config.toml
rope_base = 10000.0
init_std_up = 0.0504
init_std_down = 0.0298
lr = 0.00294
Below are experts of layer 8 (counted from 0) of a mixture-of-experts language model. Rows are named router (the router's row for the expert) and show model dimensions 56-111. Each number is 500 + 25 x the weight over its row's rms, rounded and kept within 0 to 999. Numbers have three digits each.
After each expert's rows: a language model's description of what the expert responds to; "comes before" lists some tokens at least twice as common just after its tokens as in all text. This comes from a sample of Wikipedia text that the model never trained on. Tokens count by the router's weight.

# expert 15
router:485484502520525437482531507434543529534493508516479485501437470493550433487537560486547480463466495553445503513469506461480525486493493517528468512493462463526486532507
It responds to: Sentence-final periods, closing punctuation, section heading markers == and table rules, plus final letters of foreign surnames like Plíšková.
comes before: "\n", " The", "s", " In", " He", " It"

# expert 5
router:500476495520525527481496488509487551463531465498467491482536489530520486486489494480479523493533460451476474482536515490522475471480546469474491495505525536443511532542
It responds to: Content words after numbers or verbs, such as compass directions, units and quantity words: thirty kilometers southeast, six months, 30 mph, several.
comes before: " in", ".", " to", " by", " as", " and"

# expert 11
router:503488483482464464525481491529529475509531498510514504488541513495486500501543470478547525522535459459494512531531498483502449492542526537473505506486498503468480492472
It responds to: Digits and signs inside numeric table cells and statistics, like vote counts, percentages, scores, decimals and coordinates: 15.'5'0%, 6.'2'/10.
comes before: " |", "0", "3", "5", "4", "1"

# expert 13
router:515484522535556503499496516460519462517485523498495484469480498525507527523544528452477505494522470498512507525509484502536460520498537529469519453458502472489496537487
It responds to: Capital letters and words opening field names or values in list-style infoboxes, such as Binomial name, Place of birth, Current use, Country.
comes before: ":", "ed", " by", ")", " /", "in"

# expert 4
router:502441509524506537529500462442520534489526537506485503465513519475475514463481521481518455475459505476516505494522507549516514509509506511503536512530523496495471547505
It responds to: Prepositions and linking words following a verb or noun in running prose, such as in, to, of, for, within.
comes before: " the", " a", " his", " their", " its", " an"

# expert 1
router:466479471472507476508477525511498471496477507515452500519472535506549501475467538538462493483466497547522485531543524489446510475525457491510491499479487514510515454481
It responds to: Digits of years and date ranges in birth dates, career lists and decades, such as 19'6'2, mid'-'1960s, 2016'–'2017.
comes before: "1", "9", "0", "2", "8", "7"

# expert 10
router:490509491492540461497553500492535460535499474502526466500535464517498525453490453513485497484487515519503500515491505527504483499548478536520498482560528474510502526508
It responds to: Table cell separators, dashes, colons, semicolons and == heading markers in tables and lists: |, -, ===, ;.
comes before: " ", " \"", " A", " —", " W", " •"

# expert 7
router:497554494530472541475531510481459512465507463484483507540492502525480515507475489532510480503487523458515497516477535493466486469484522486503459519483513503506499509490
It responds to: Head nouns and noun-ending suffixes in names and titles before "of", such as Campa-ign, Military Order, House, album, film, School.
comes before: " of", "s", ",", ".", " in", " and"

# expert 2
router:533517479487469466453476463508491486507482484510497482485526443493440479542507498516481471474505501487522492483485466435498514476510497497469508500523504503532471545496
It responds to: First names and later pieces of person names in cast lists and results tables, plus country codes: Robert, Am(anda), USA, GBR.
comes before: " |", " (", "'", ";", ")", " S"